From a checkpoint of a small mixture-of-experts model trained on Wikipedia.
Size: 13 layers, width 320, vocabulary 16384.
Below are experts of layer 9 (counted from 0) of a mixture-of-experts language model. Rows are named router (the router's row for the expert), up (a neuron's input weights, with its number), down (a neuron's output weights, with its number) and show model dimensions 80-159. Each number is 500 + 40 x the weight over its row's rms, rounded and kept within 0 to 999. Numbers have three digits each.
After each expert's rows: a language model's description of what the expert responds to; "mostly gets" lists some tokens that are sent to it at least half of the time. This comes from a sample of Wikipedia text that the model never trained on.

# expert 23
router:447495487484478502496512534565453537520487547497488539498511482429447469445465457485509487454422508448500480459479477485543545460526424568499496526599500528504468513529415477473545452530565514528486489506527474444504503475483479609578558483
up3:533488511516442491500456449534578423458506433469563433435508476447434451481512531510498499540497541460517535529489474453524488490481460537422560534497542475557553559464573558534485571438543512491543544475505512501528500429522494540473451512
down3:469568547455453516475566470538475461447511458482519515478549467552534500611541552549509553514556518496496554485549389456537462476539478476541486549513422516572478541501514528478448544526530555506460546502509510487499513456493435520474517493
up4:480524525494531485476505481448503441493514497493493529540493610458429518626565476503525465474571494537555538564455475557517489511490485534516511471533473490468548407471510447496479564411571470435591530527439489449546523470436493491526489467
down4:501486469503443494481488470516476502554503496497527560469488487445463506539501497553494490545541499575507510474551495519464480548499529502535507524480530483477467497523474570565555492532543483465486499511528450527456549501456591512493448490
up5:478570481575525512462446531577517480452426523550494463552534462469439448468560494492499509470523414460465550472483456531479483457452560510548542467496491478471501465535525531551478506488445498476589543529538488508458457482530470495424482539
down5:460499504539537522469597535541544439416456563462541487506525497495491471527460505427404477436483456479481485448538563492482542498430606513527482532535545474504538531485520510447483454505527510459546552473533434415467463501553509513510473508
First piece of a word after a hyphen, parenthesis or quote, such as single capitals M, K, G, plus hyphens in compounds like super-soldier.
mostly gets: " M", " (", " K", " J", " V", " un"

# expert 22
router:506581485470485467567559547499460443513507476523492559481434466453535528539530478518394474420513527443489559508500465492437473461488542484466475520480492461470497502481520447504497563475482501525551419472488547486470557506509481426558485578
up0:485558482516480476548514563482507454514499446525503565520471453476472487450463542465504570446476564545487402477505518469519528494493432509521515492492471570555545500577511517476543432550490505535513514445482475600441499507461586503553463525
down0:461547450463543550475484490427538494485500546438495537497564511463538501533513494505498552384421543489534469549513471578494557489436505518486513462556470545523546507469454455566467515486538573527493496483534485478495502501415531542409528486
up1:504495536557534530491564466432485491514483440497529514433470523479523522463529455455486566476537593529516422520503478554466526472517422534557525466502537522459543547460553497476508515483452492453560527457467492514544482435448477540509423494
down1:496433486515448493509497543537522520457510569512420491574479508581511529524502487525497528528521477476496564511478485545507468517501450566438448497561502579483412574486485500536460472462443535544505515477496473519528530531587490523468532473
up2:494505461502441524495499441506534435448500548468543458515435575484481570503550543465525577488496449398456562504501466464517548495580541588450454491566499469496491436543483481468520517546562496492530508485478543540521524435547395452497449507
down2:527549485455524446522430472432457530506458573482529487490479540521409486444487447403518549531523495519567507457527526503535537533484591459563477502497514484518500530500483533476500532473534505557527506533404496582533487424542487498544492481
Individual digits inside numbers, coordinates and dates, plus There opening census statistics sentences, as in There were 61 households.
mostly gets: " There", "There", " there", " census", "iy", " If"

# expert 27
router:560503521538456600531531510455461466535468529538528541472583547520490462529537497519471504517536478476535545527557536492485499544466469471565542500501550547569517529461510511532560492518487527499504492538448499522523436535517475461446549523
up3:507506551485483502531508499510473492500498520538476574482421523456505494479502486476534554460508545581468518505538469494425513513514475462541466537465481504439484516485503533399483460451470492453536512552491434515558450525519504534519525518
down3:435503498531510511465496488479468505516520488539517500509511469513544495532545499546433515431506454532513511494542563544437537480442455561439434396531488498500429548534568516503482457519528510442511446473402491507468526589572517518541519488
up4:530492450533565453520496545530451452495502502500478556478469486459492517473509503491597428446501525533502494532493518457464532508501436466518505508502467535450606518483534452517492575481553509509459465502469527593497441441422515509549565518
down4:504487518515477469475464453450499523501553509492484504463485465487552503474449425527485541539490531491547485494479470551522567430496520488499539464522433549466522429458603503518537590475472454543507485431454512514447480533367450476500522521
up5:531572518491495448477506513511529424466529482529523433511441495487450538441522543477397453489599583477512569487518496497397487517588543493509528495496479581476488448440380538484440469485563510521506505530530485484486495536431527508480428500
down5:545486521454440515516455540476493436512545498368549504529508508510515522530465499526517542455514506500452418525522549489501520473459472555568479427494533553487545522457541415505558459533486540589546490457497543547597472557530490426524555469
Final nouns of place and body names, such as University, School, House, Court, Council, Park, plus en dashes in scores.
mostly gets: " University", " School", " House", " Court", " Church", " Hall"

# expert 26
router:503517487495542424542482499446530443561508519497521482480493499442537448565514485527506548449493526606429501531520520473499556509550473488453564441534529503432561434494537548548488514445396500563477512553501452542517487533473513461421497539
up3:489531521508539502525463480492504507529564477426587500533463498500572560480478530473492530477491475530522436503546526548538502552451508452560489551529506482496400499470460543504550493518492502533543496431534534469504486493488444510475530444
down3:504490513535485453540461467440544524438496458480499447541571520479466511499468460503526499429471474493451474478484492476486607539453468554485542482439553518525409513483533536438532560529465507472542563558544550520439507460542506475454490550
up4:567511464523471500463595492524514447500453554483486512448423458469479524508480574561509578482486480537509557490480442468488467497565460525517539512516486505493491486494452458526524621462502482494536461466481482508457577508552535532473454531
down4:538524545566555488569540494539478500535486514537476495518498517535499439534450552530442445517514480485503526527562421532519515548484546429494519483475544487506520587465476540497498469477507534463487521502518477471554454461478516469470550526
up5:516495581520564559516521482500561509483469546432522472423491530522488553497538577493522555469537570503570510477501505454443494462495507586523453473463474529479537449552474450465461404449559456457547548467562481474540533466484431572506473443
down5:539488466478520575451544474522544430523554466545458546500469526422504441527528550500417435510508542533516497537397567514491417464509484485516463409483511513517511485485497481460498471497565529435569465477498521487500429501514473471522508419
Social and legal adjectives and nouns (political, civil, legal, violence), word-final suffixes like -ity and -ation, and "such" in "such as".
mostly gets: " such", " law", " social", " political", " civil", " financial"

# expert 10
router:540518574522499479517488455556528511539446457498471485499480457473534437502518524498547538491510463482511456489524515570440474512475565496550476503451464471502442409513537463547480552423461493541469471559480488499515521476486531434447500458
up53:469505519479514419581520519498471520505491542504535502458546556528553554408531486497393537392500512523437505530490437526487464464475502511512581485513492527580490548530543497512571544475453467453519487501554534537489479484496497560538415424
down53:446540532543520553492545469546547473495531550476534458543519564553549520457495490495476484486523392520524502467474497495497555529422559439524458475556487471440451479454472556468532513495560536536509375509502449475451437451461469483464554547
up54:585495552495491494520544483457534521436533458475529521464428556444446468472508483467451516449469448565586558554494544472543510506487488524450462569565513517500495497463526457465550508460479502472434489474507471472510477467485481517555553455
down54:474529493482516454477526481485461503467518491482549534492496518546544500502554535465543551514534620466432495510462499491471449462536519540539468525457487480490566483517526543528461474493551459453495552496487491591542494564502460519538511474
up55:493477565528559449497521497498549481499496509504531494535508465483489499510487530533507527570488547552470499470478480505515433481508443534517473590500524516555501496593523457447474498464458483519458553492511483549518515500569477528529502491
down55:450553628546505557473427522490543536500457508549478516531477508511543482502515430452431452516528534484457463465449531462505497542452500533528514568428464458513573525545490521444487542497512476534496461501538503538537524552526531547510473502
Prepositions linking verbs to agents or objects, such as by, with, against, through, using; also genus-name endings in species lists.
mostly gets: " with", " by", " against", " through", " using", " without"

# expert 31
router:572506470499442548521458451514563422449419543536525477476554497431418476515411503556556548533550556558495558527491524441484516489498499497517434441513527521499499452472505490509531493506443527476512541480493573470489495541510547452487546549
up7:491557499413565500462477534480509424486484471511500526449460437464534422492510500555514517438470555504550441507570455515483501430487510504517517540498416478510513502498544479506516536556479497522491486409524466448537530474530472501493494492
down7:489475484463480518510506575512492524441468524489503501482538504474512535495491436459506494512491458486498461435538503487628519504504444513469461481450509529496491553487484530508466467506507469540398498485554496529511475567479472533447466556
up8:516441485495527468504429517495486533446479433439495511449507536460583526498543494532525473491476566495510492508491440469451459384518460449483514541552495510576505469448485495488514504468462439466497427509583440505494543454516454411549509471
down8:460472492566518491483445430523446569507514523525500555497506459482532528547521491537514548462493483530497497544554503518536525454461514468509512456451477510526424493544476513458558497480460547473491491478469457513549443405563452438532528544
up9:447519522513539539486493543497478433520554510527485640536502542512508436513446463494454496435459542482462441467470518440465438484487486450456529481495510442472501562495527481529500537477598545447517429557480468510517478476405466596572509442
down9:543540484493516518518504530472530529466503512428417595486490504439542487433510507438430492504510524502531529434402480496529455508463532436541506470495543554494571554475487473562473508425474512439482552528478482448581537428504501447497498455
Infobox and section title words such as Scientific classification, Genus, Studio album, plus month names, table header rows and job nouns.
mostly gets: "idae", " Genus", " January", "History", " Website", " politician"

# expert 4
router:490475541493545492499534494562482533509490497479555535398385460477498481493434438520480473490463533431460485496448531493484479455459533519511493480459487547559521448464492531517435508486511518527514503536542495537497468464510527513511459553
up0:497535444458552485595508552547548456475485495481529446473389435478473472475442491485492461525449492572489483521450537443561490451454457498467525538453553583534500526518535448475517445500457577460496453533477499551417466489438522510522541531
down0:476504572481525516545514458482504539552492506418527467472606511501471494551477475513453490485444490535517438521608511488477536483444486509413541484426528558554511492512426492534495444515463533492537556532540570473523499440433518527439520520
up1:579442488451474511480576436568480535481526504504466442458469529526463540453486523475624467518497499487434481480520502508484482492498554494547426461452488474508496474484566495530435554482535491548517507409501497532533515495492457561466442540
down1:498555490479517499440448568468528506447532433462487452502522537540547459459470494532492499526528542478539521492508537517523427472478522483499468475463387441498529587530542460506527521501519458484523509364581500507516434503519503543407532523
up2:558522603562476502463513407509560473417513505478509467459522498433469510484450510556492531511470521469517473484557482435534483545487463502463495484512511472584493483555487512490511539477452535494440512463549504408526550469479456528559494483
down2:524505579475494527458528521504490440496415522454406473513441451444451555447482585439434446507587500503477569555451541457501468526523520515494471436506565541528514476551545518488542455497432539514511562454448536501453515487492482477560574506
Field labels starting an infobox or list line after a dash, such as Born, Coordinates, Genus, Preceded by; also leading digits of dates.
mostly gets: " Coordinates", " Website", " Genus", " Inc", " Species", " Phylum"

# expert 19
router:581578526462532568545519491434480486502522460550405479541523557493506561459540536478439493458501451505506447483564439526461542481510465473549505477515489495528489536454455503464455503519571466440420490524476501439450516494430486596432457447
up3:484474495552434509511548542524517476477502455525480499463517482462507549526444502478522502480495457518477486523545518490467483489480563427583509519516424523447514442508479556518583420540565479489466472474481539490563492521496552543462596449
down3:491531566508473437521435518485520531515444495490567427513541470481490498455468476517431508442430531469456478484513442532408552584500594427544493458460464481461478530517526556438489469502458590527597470546435567588447489539523522524455536471
up4:476533473501471495511420527451500493406503509494471513460480490489519510490472596449402505540554448549510455530502481459531506480474500594450491472475490516446570496529537476454478461511501491411476467532511510504601431475505467505433459518
down4:537526532526466500519544484524521580517498470537488549537491482492526462408482491501469490526461471468443494526538516519552519493528472497502416510487522521484466476605474514525468445480479559475514491520515498528524493497452570474474547558
up5:530474557482474563480501475539471458421476547451531493367527493500496521507445528484508525439559477485526449552572573444459503446456451447506510447467482566515518363462486490478595519530484492505511480526566548500507458566514463525515436453
down5:507443529540522496423543588478499433452378513394492468508633533556495484482518469493499528440482574455515494527473465502530500480452501456485538477532451425482578550440473520453471462494473488569502497510482519489526498561488549466476550443
Sentence-subject pronouns such as he, she, It; the O before an apostrophe in Irish surnames; commas and table separator rows.
mostly gets: " He", " he", " O", "He", " She", " she"

# expert 5
router:526444440426524537409509529438436550440555540537497511459452482587572424479519551566526519573522472563456534502552473519530540501424501584516507496451459582497512499605511557428450497519526452447500416493482482423420543522535467491500496479
up0:532511512474449473466432556518512509506547514539522535592459493535461459507466551519524484537508548441490463576454567461505532434533479489530502569546493563434513580514404496530519479526535609498524500521554506611483496579517480488516470445
down0:538467458483502435485545468515532499527532465516531469460490529531530472523520513549499467525523518487538520496544601491496493512519450448493449522481564459514497472528535519544465511544488527448538528552530487491516468501489523516506509540
up1:524595510472509466537427492585448463481520412537492520498498502480504511505421556498508504437548462529503484554537397479473492488508496528523570503520543486411505557472464526562491495406518536448525505567497459535501481494508511504554460516
down1:534504466500459504443503501423447489527506444543474495478537514476491529497485510470452477502528515543545490555545493457590612472491465528463529524419501477505508513494471508500518545499431497450462504506452569475502564530459468554447450520
up2:502456516570453548505539509547483484473499397500502579511517463469553555514544516455474441404555524477528499449580470503492475508505494558530528525543503525565501491516434503489526499482527535497528458500530475498498516496537574584541533474
down2:502494534507505471520482490570470496554488496441460480510490463497465520548580512525487513417466494485488454500490496475594532539476521502492498504510487571461526438526432442554518544503432491554437539485477547517532422519442443513496501454
Modifiers and names before league or division nouns in sports and regional contexts, such as top, Premier, West, Serie, Division, professional.
mostly gets: " top", " Big", " Premier", " West", " Top", " AT"

# expert 21
router:530544469505475502488559537500530470433487539550470559499462517553508499486473483497461424573491529522520527523500534435472497542504535580518561426500458493532505413491522442447454435474532485471527524484444542460511531548533473425559474468
up3:487603527462489478440382552495498478410538542460590522433500515425509485461481501555473434524513489481540529536574500575487521476523521491534543540579505471500526528551494485518504465450473530518512541533494507509492528495466566546481515468
down3:459455511357533482527491501526571511474460465541491473463525562551497533509446511574523504489554478523529552541505491571428424622511458413531485447474524441525464483492475422538496535529495540518484580513578506431517491548469528488520481501
up4:508519585490531542475483521519512489479521541544550485458586522498490493462553495502527498479444501481534457404499504523463488472498546528451545550423457488472449456461459496507498495491465588464526495477569502477495518517396441558484487538
down4:437415477503486557509492457452571540543540529439592536555515500484441490484466513462592467526499490492508550476487480487399536571472521470541502483427465519510453520496446554503522530454441478459587551524534542539410478481490475517509530441
up5:477454420503513572588495548475555491449500483497543440442474471549531533529460525468615555462437482493515475507522432550476522422526506549499510477510458450496439541514481430505496503531537455533538488521466477458477479425527484449544535484
down5:531507501459472538531519460533480470487561517579563489484389496507524412523429556480510497445539481516491459504457458452539522480471483458500534473574566516493511583512523586517565518476534511438488475467509497491474503515456487466397458540
Pipe separators in table header rows (Year | Award), plus career, season, debut, released, TV, and subscripts or coordinate digits.
mostly gets: " TV", " %", " studied", " million", "|---|---|---|---", "!"

# expert 1
router:540534485405457540477493519444454503475418527524535482558469493508538481443551535489568520442475531482464443511512468482521531386497497510490494474522442481550489498477563490517431550481584459504479517460578542481480554409560517478503535532
up3:576541418546488467515500522490579477529512460524499508543469489521497530468516509500491460466547503521514527556491528559433445520546517575531509499511453477504548484543511394567557486485488558453506501479521418468554503524496597528473553496
down3:535485517539440513482483479433523537427505542498482518466525515534537430531456517471485531515526452444498435515520382523467519532549445549512554445541492565461499485521555448490484468478467563489547381461504471495535518491544484455514575604
up4:507532550505446480525540505479479567487535499555525552517435566498551475511530492507502560544444461544473486493472525541533495499489532505458469495493463461449547481449470519507551504429543567461494512517546508495478467517463501496469517491
down4:543511530463471523525481505458514440441508486563598501473490538450479465451483515464502550557456485492460509494488464492516512440537567465540436523520525466556518466486451479542509536511527521520551570500494511482559487449515555529415589541
up5:497485514525494497486519535537455566452594494481486554532538485561457565435543542490486532413509531484517576476440462502507537424540535456473459556483511498550500471453510457508497474500466490550455470522456511490459460435531505512489425430
down5:475491441467534458390500462490524521502518533539450481450505532465512464459511534531512468571485493502498475537501488525496561429498506477431555534490508477495455581517487509522472467490532475432511492488518499471439513542478390527431506492
Prepositions, modals and light verbs following a verb in running prose, such as sent to, peaking at, would, took, also scores.
mostly gets: " at", " would", " took", " north", " won", " south"

# expert 0
router:497443490463529465498515422428463441577529435533487453476457420464442455533453473539468485504464540529578532467554496489556541501514440448485543496466533530437576529442561554465499489429540519486494545551543467446512551495417533562496510518
up3:467491482556536537463485534485492466463496490563494506511516479551444478501474528460521497458544539407601499434543536537522551498552502479442495446451501486473523547573534541449471476492445519490488503508525455488510461562497418542457466506
down3:540486488453478524520577507535535475438486545480545471455543496481483465462514462490514534508475546448431458468485519419465579538538517524456473554525529527507481457506455457578554501463541454478570546559463495477494532600524489490442421476
up4:424519516545493455542501512472519454565482520493511525528460465449446474567492496532555497519424510476571465475489376511502437488464547527440470496596526505487509478592460437500485481502416473483508510506479423434519552557511509479532534509
down4:451578558518514539403488530533523451501502550459487471517479502464505522459454533479507515452519522500483497441499497410491438556541513461536441488412477509577595533542455465462491535549573413481467490462536497471504418533563550502537472540
up5:463491569442510465484503459503476491471410519494578464551497483488524512540466507477517582468542508488506518544496507541501499489569487530506495506511458372471441493479471509553473469549446513532472556457537559487519511551554463501471503465
down5:488548535527449446477495414482507460481521462458498531457526427446477465468640436501513481514457456502532501428491486469566552484500517561446575511479385507470502506512533476568478449455513570499532518561467543548471503433500537469470465513
Plural subjects and their verbs and auxiliaries in running prose, such as were, are, they, players, games, members, been.
mostly gets: " they", " can", " games", " They", " days", " them"

# expert 3
router:549545520593494529527474537489526469514467546505602513435543470495503516493549506480500455459461464523486585496481499508489451533570473499466551487510507438412517492502455479474496549506467523532549501489523465462477456479448498513411487526
up0:559471473547515491551480436497465521497477534424511534592463531567480509469438518507491422420495527441439531442528495517485496499481505557524488536480533542492547472544563482505465469525502449498550551473473486547485458504543508589574566481
down0:445565440538484447482457501443462493632477471536510521510503470519463505494469535519483435501482516494502488516498488482465461423422456462449582504451464505511571501523502466451522485508513549524481541500516510539510465488538478412520424509
up1:435489511458518504602448565503499467412564515432522403484509494488560463525420508460541576436499461531521480476474485494511412425468551495494505492507490548481523458512548583510585523465527491436498445485562459472493445536485516477528516457
down1:526490524500514479463533505470452593522505528533505503560448507516499480492588474547534510447461533467424527459526421547554489492484579537441495493498496494610500591538445484538492513501470474506485567463495523487481566451464536481465539432
up2:536478510457450533509529466592416458528537439507363559470445526440531493566455553517528514525532503462547544443521449456475500460476530514469454495567431489520487437470498453595535487441493436489534502462506483455501469523499523445551456497
down2:510507442536527484520514488587513523527534519475488472478484522478520470519434588453480469547503466461492512519470539471448485481448585510466472499514562553510535502546440482484489483460524526472554536505584515470498534457430399474517438380
Bare space tokens before digits in tables, dates and scores, plus currency signs, month names and quantity words like more, nearly, approximately.
mostly gets: " ", " €", " less", " almost", " more", " $"

# expert 6
router:473524556496476568469465473537539493523493511532527494576469550441514502525495534456532498490483446565525570512520555522541501536463524448570592490524434454466496541554440520600493548503551474488488513504518422511492550527505512476488442515
up3:456489543535543545547490545468477573468470453472522462476498427483513470562483485494504507506489458461486459499527508516397468392531457557477432586478507451516540449472477486504538567469592463476515406475523438561520493442509454549549536517
down3:476548547485582475468484557433529484481439443475430430522478527481538465458543508433518526483528502458489450523431519519437575475446538521578479522602487488542506475475559464492525448476492512475526479508539488563511484519564422504514517462
up4:495532518490455532578463490512476458520464561455452553470528560410512490522557493439495488486523489474487524524489473510481442500480472495490466520560453484520511422459522474483490492575563491479517487553522448484563493564426485486474522456
down4:485471504425424434468461553547502422601510512514520549538471541615523484444498534442474457526481497537559423530483441480496471481545515469486517449549435528493438523497443478540498474485508503539507516463437503508477519518524551445439484469
up5:522474544507544438549504585517497559498494521499506537478536484478458487456488562452473518386472475500518538499438543585569458511529439523521470574507456503518526472436454539562517556470528470546505542495523462581527520491500544568505484477
down5:615506563456557397521537465468469533571502449507521583505506576449535549502527484448459527489521476466495487494486477488553487502485509474491517516470423472544541473513479529533534550415522513520539500462541501508522492470558426486484567539
Verbs of beginning and content nouns after the or to in prose, such as began, set, moved, story, project, region, club.
mostly gets: " began", " set", " moved", " book", " wrote", " started"

# expert 16
router:500422487437471458480490472500588484529527462497467523448438571517492488567495455503514484503451543537467406466505560495450516528528495499513579487454505535513448562454472518505494482508554452535508563511563509434504514464497468538478537557
up0:583546539498475496493580537566513464462471528499501542463559537575485522472486558446466426523506408522472511415473476495499434478493457495538508518571508559554528486526483555433455476490475562501518543510478479565525488486503428456544486492
down0:415493397493447445456469516562543499455497491530520486504521503522539525492512526484528439510520503527526506492497527523510577504496472484513514476482459503586552534493538457522523455509493548478530522473415461481492521559533481443564474542
up1:526435490472452465473524506538489499489534531538526528493487505546472492447460582432548553554446530560421474521420586494486369495473547478497528487520450573494486528469465510530535484507580500530559531530526468495509488556468522497465431493
down1:528467485523406508540515476528472500528541478455490489452492555436462503489441519542497517568472539537511438460491517508524515490530504529500466445447513464536522518489485541543478631502518531541545493429581503457484561466503536529408469506
up2:493497525514493491475514523481544529549469430531559555461570513508435500510529567483573595471494498586493502449532488502538516412528598514531503506449539496412480452508473527495551535535517506479509527531478480505535552481504550497487466468
down2:459411510477540525528574584461468561444485535520478522523480538467440460582500535496496487472493541464555435535470503446591463464508536506446488542611447544507521523465508487506496562489498465543509421523459457492481543474538414584524555486
Participles and adjectives before a preposition, such as living, based, located, born, married; also name particles such as de, El, Le.
mostly gets: " de", " based", " along", " De", " located", " born"

# expert 18
router:459563520543484519492565453487532510402485537537473502547542587534496516545555539503524543546469505433484494559498563475490534557515463559427523463469485489542547498516563447516486518466437515459494609463450525495559516481517519490478501520
up3:509502521501505502481529513492470496541485465464522549592466501487441603473465556430530471472525499507579499490521528567517453470524518556535512444458499508538481549444411452489415461514446519467490427499519510482483493502495478624481462517
down3:534437543502527476495545437450470495558509573508441455536423500441510520444495481529460574480550526537535525492514479455537506519551537496470550529457420445448469457488538513455483454494535450483580438487537481559512509488519526545501498418
up4:537527496490472465496512484542518509409505510502536476531503484521523495473520554434546555500523443372494478487529499459511528508459506480465589492520485563501503601483501494550487533437508536411534508508488561449513525506514549535555537454
down4:464536537499418534501474530499486458416487535557533443469507464543503550562479496490519537489580448424469478567486493500494538546514500528528486474511518460483510520558509438499461509535508525514481459528517475540540529495489415517532539458
up5:514469453536536559503548450543462468413468507458520554546455455519465551518457497436570481481506420478491515494531445517506473499496509606466453431539521525449496450595455537503491491444494491441509491527471456495570498402435535514498458485
down5:581463495523505457480527495454471495475534499476436547466520521575503493605536553455552541496491443513508523541514503503464387517552521498439486497470484509443554489480521487474499512496514550483486501466459499418469543553485498488466473453
Parts of institution names and acronyms, such as World, National, State, United, of in Order of, and letters inside codes like ILM.
mostly gets: " World", " National", " International", " Democratic", " Royal", " SR"

# expert 11
router:532509492488516449466527470570490558539564456429477428547534485452476499506436556471502405538531473545561478488545467488479439501483528563542473542497491495492534547452469501488518478563488512486577576542498515499467479452482525493490475483
up4:538560500492532471447481593468488511524511485519447475528541434454459391521564539591529471546520529498520466502512496484479491482525500479540537494546545481476448530507503424565486503462498508486512453478496547492487458493501534515477471526
down4:527478514470563491514524461452509488463567582509462549469506499471537557549492575606465497515459494432488500517505474563504505497472418418494562484457480492517485475457566534515474555507552436488496458474500503433537577503516535485537480528
up5:510488550434529427498477511532443505504490465515559466589526484552504494488533466448500488514545517559534576478458355519446430509522542532520482530456527429436509425521429472578540485523514524407547538444408531470439489543460512509526550481
down5:560515489497456481563500504510471526504530573546500472494424506490494524481515470466463556495520520489470478588565526526509462545542446493526484485453523495555494506500535508481550557483499520497478463482538480516520473443561572504457604502
up6:506502545530484511518474440457538465499507486595536498509502564479506560497496563481423479507495504460513541516466472499621488480464476496534536526432402528568519507481457534547510465509492611461540519469468571425487396458399477515577594422
down6:503530474533465580467472574481534540535523467476566466448552462472453507494429552518518508492469530531467530503561574579463471484456491538495484430453505462514558505487430459489546555502462504488507470560471511500577485539534528479453522519
Mid-word letter pieces of non-English personal and place names (Laštůvka, Valenzuela, Brătianu), plus the article "an".
mostly gets: " an", " An", "An", "č", "j", "ik"

# expert 28
router:499491591443571476491494461501529551464433526500450523442484460492506489514589526406445510484545513506497491500528440506492521513545482518433514553504467515493469547474456436500441431489500474462485503526479453544537525453484516483531443466
up3:511446568551458512469542535518487484452468533528444450569488476507477473550532577394485458472545429464505454471467488515537498413557529594495552556441512535481430520471554496494533560451504540529449488511527526468415541478472440499456605483
down3:497500427433457450576453503504443509438494457492458464543473510556514440591515521481508532446481516435515522498535531462507447490530474526523509534547528543431514465475528498506576549549550476487495437560473462497487479509474577517526502549
up4:459475512470582446465494523483462487540498469554519425514527450510500501465534470494489590497514563515548488535572504556581452481499457498513490561435566485514520482526451532577469552568501523521521520494535453613510412472532474499486538499
down4:542492441453443495500418512544438518495494479456496507468548482483506488534499477572504473520405470496422519450521384531443521454502518504567494502473506496521521468530499575454528567592376516541549472474490553454547503439515455558512590527
up5:454502550553452443483584493529525549440430514568427511491518465506496511487515560517498546468490519523492485429531456503484465501534543540522523532517570562521496381481437506542477460505528511420524561479493520473518476446510500502506444456
down5:524469485615499492478452542504469439456525528534493539488523490534457483514578487472558467481458479455541478502414474486480516448497564524535525532588538411493405573527535509456519497521491469539418455491548519471518479532567513537487523550
Ordinal and quantity words such as first, second, one, another, largest, and leading digits of day numbers and counts.
mostly gets: " second", " one", " largest", " another", " next", " every"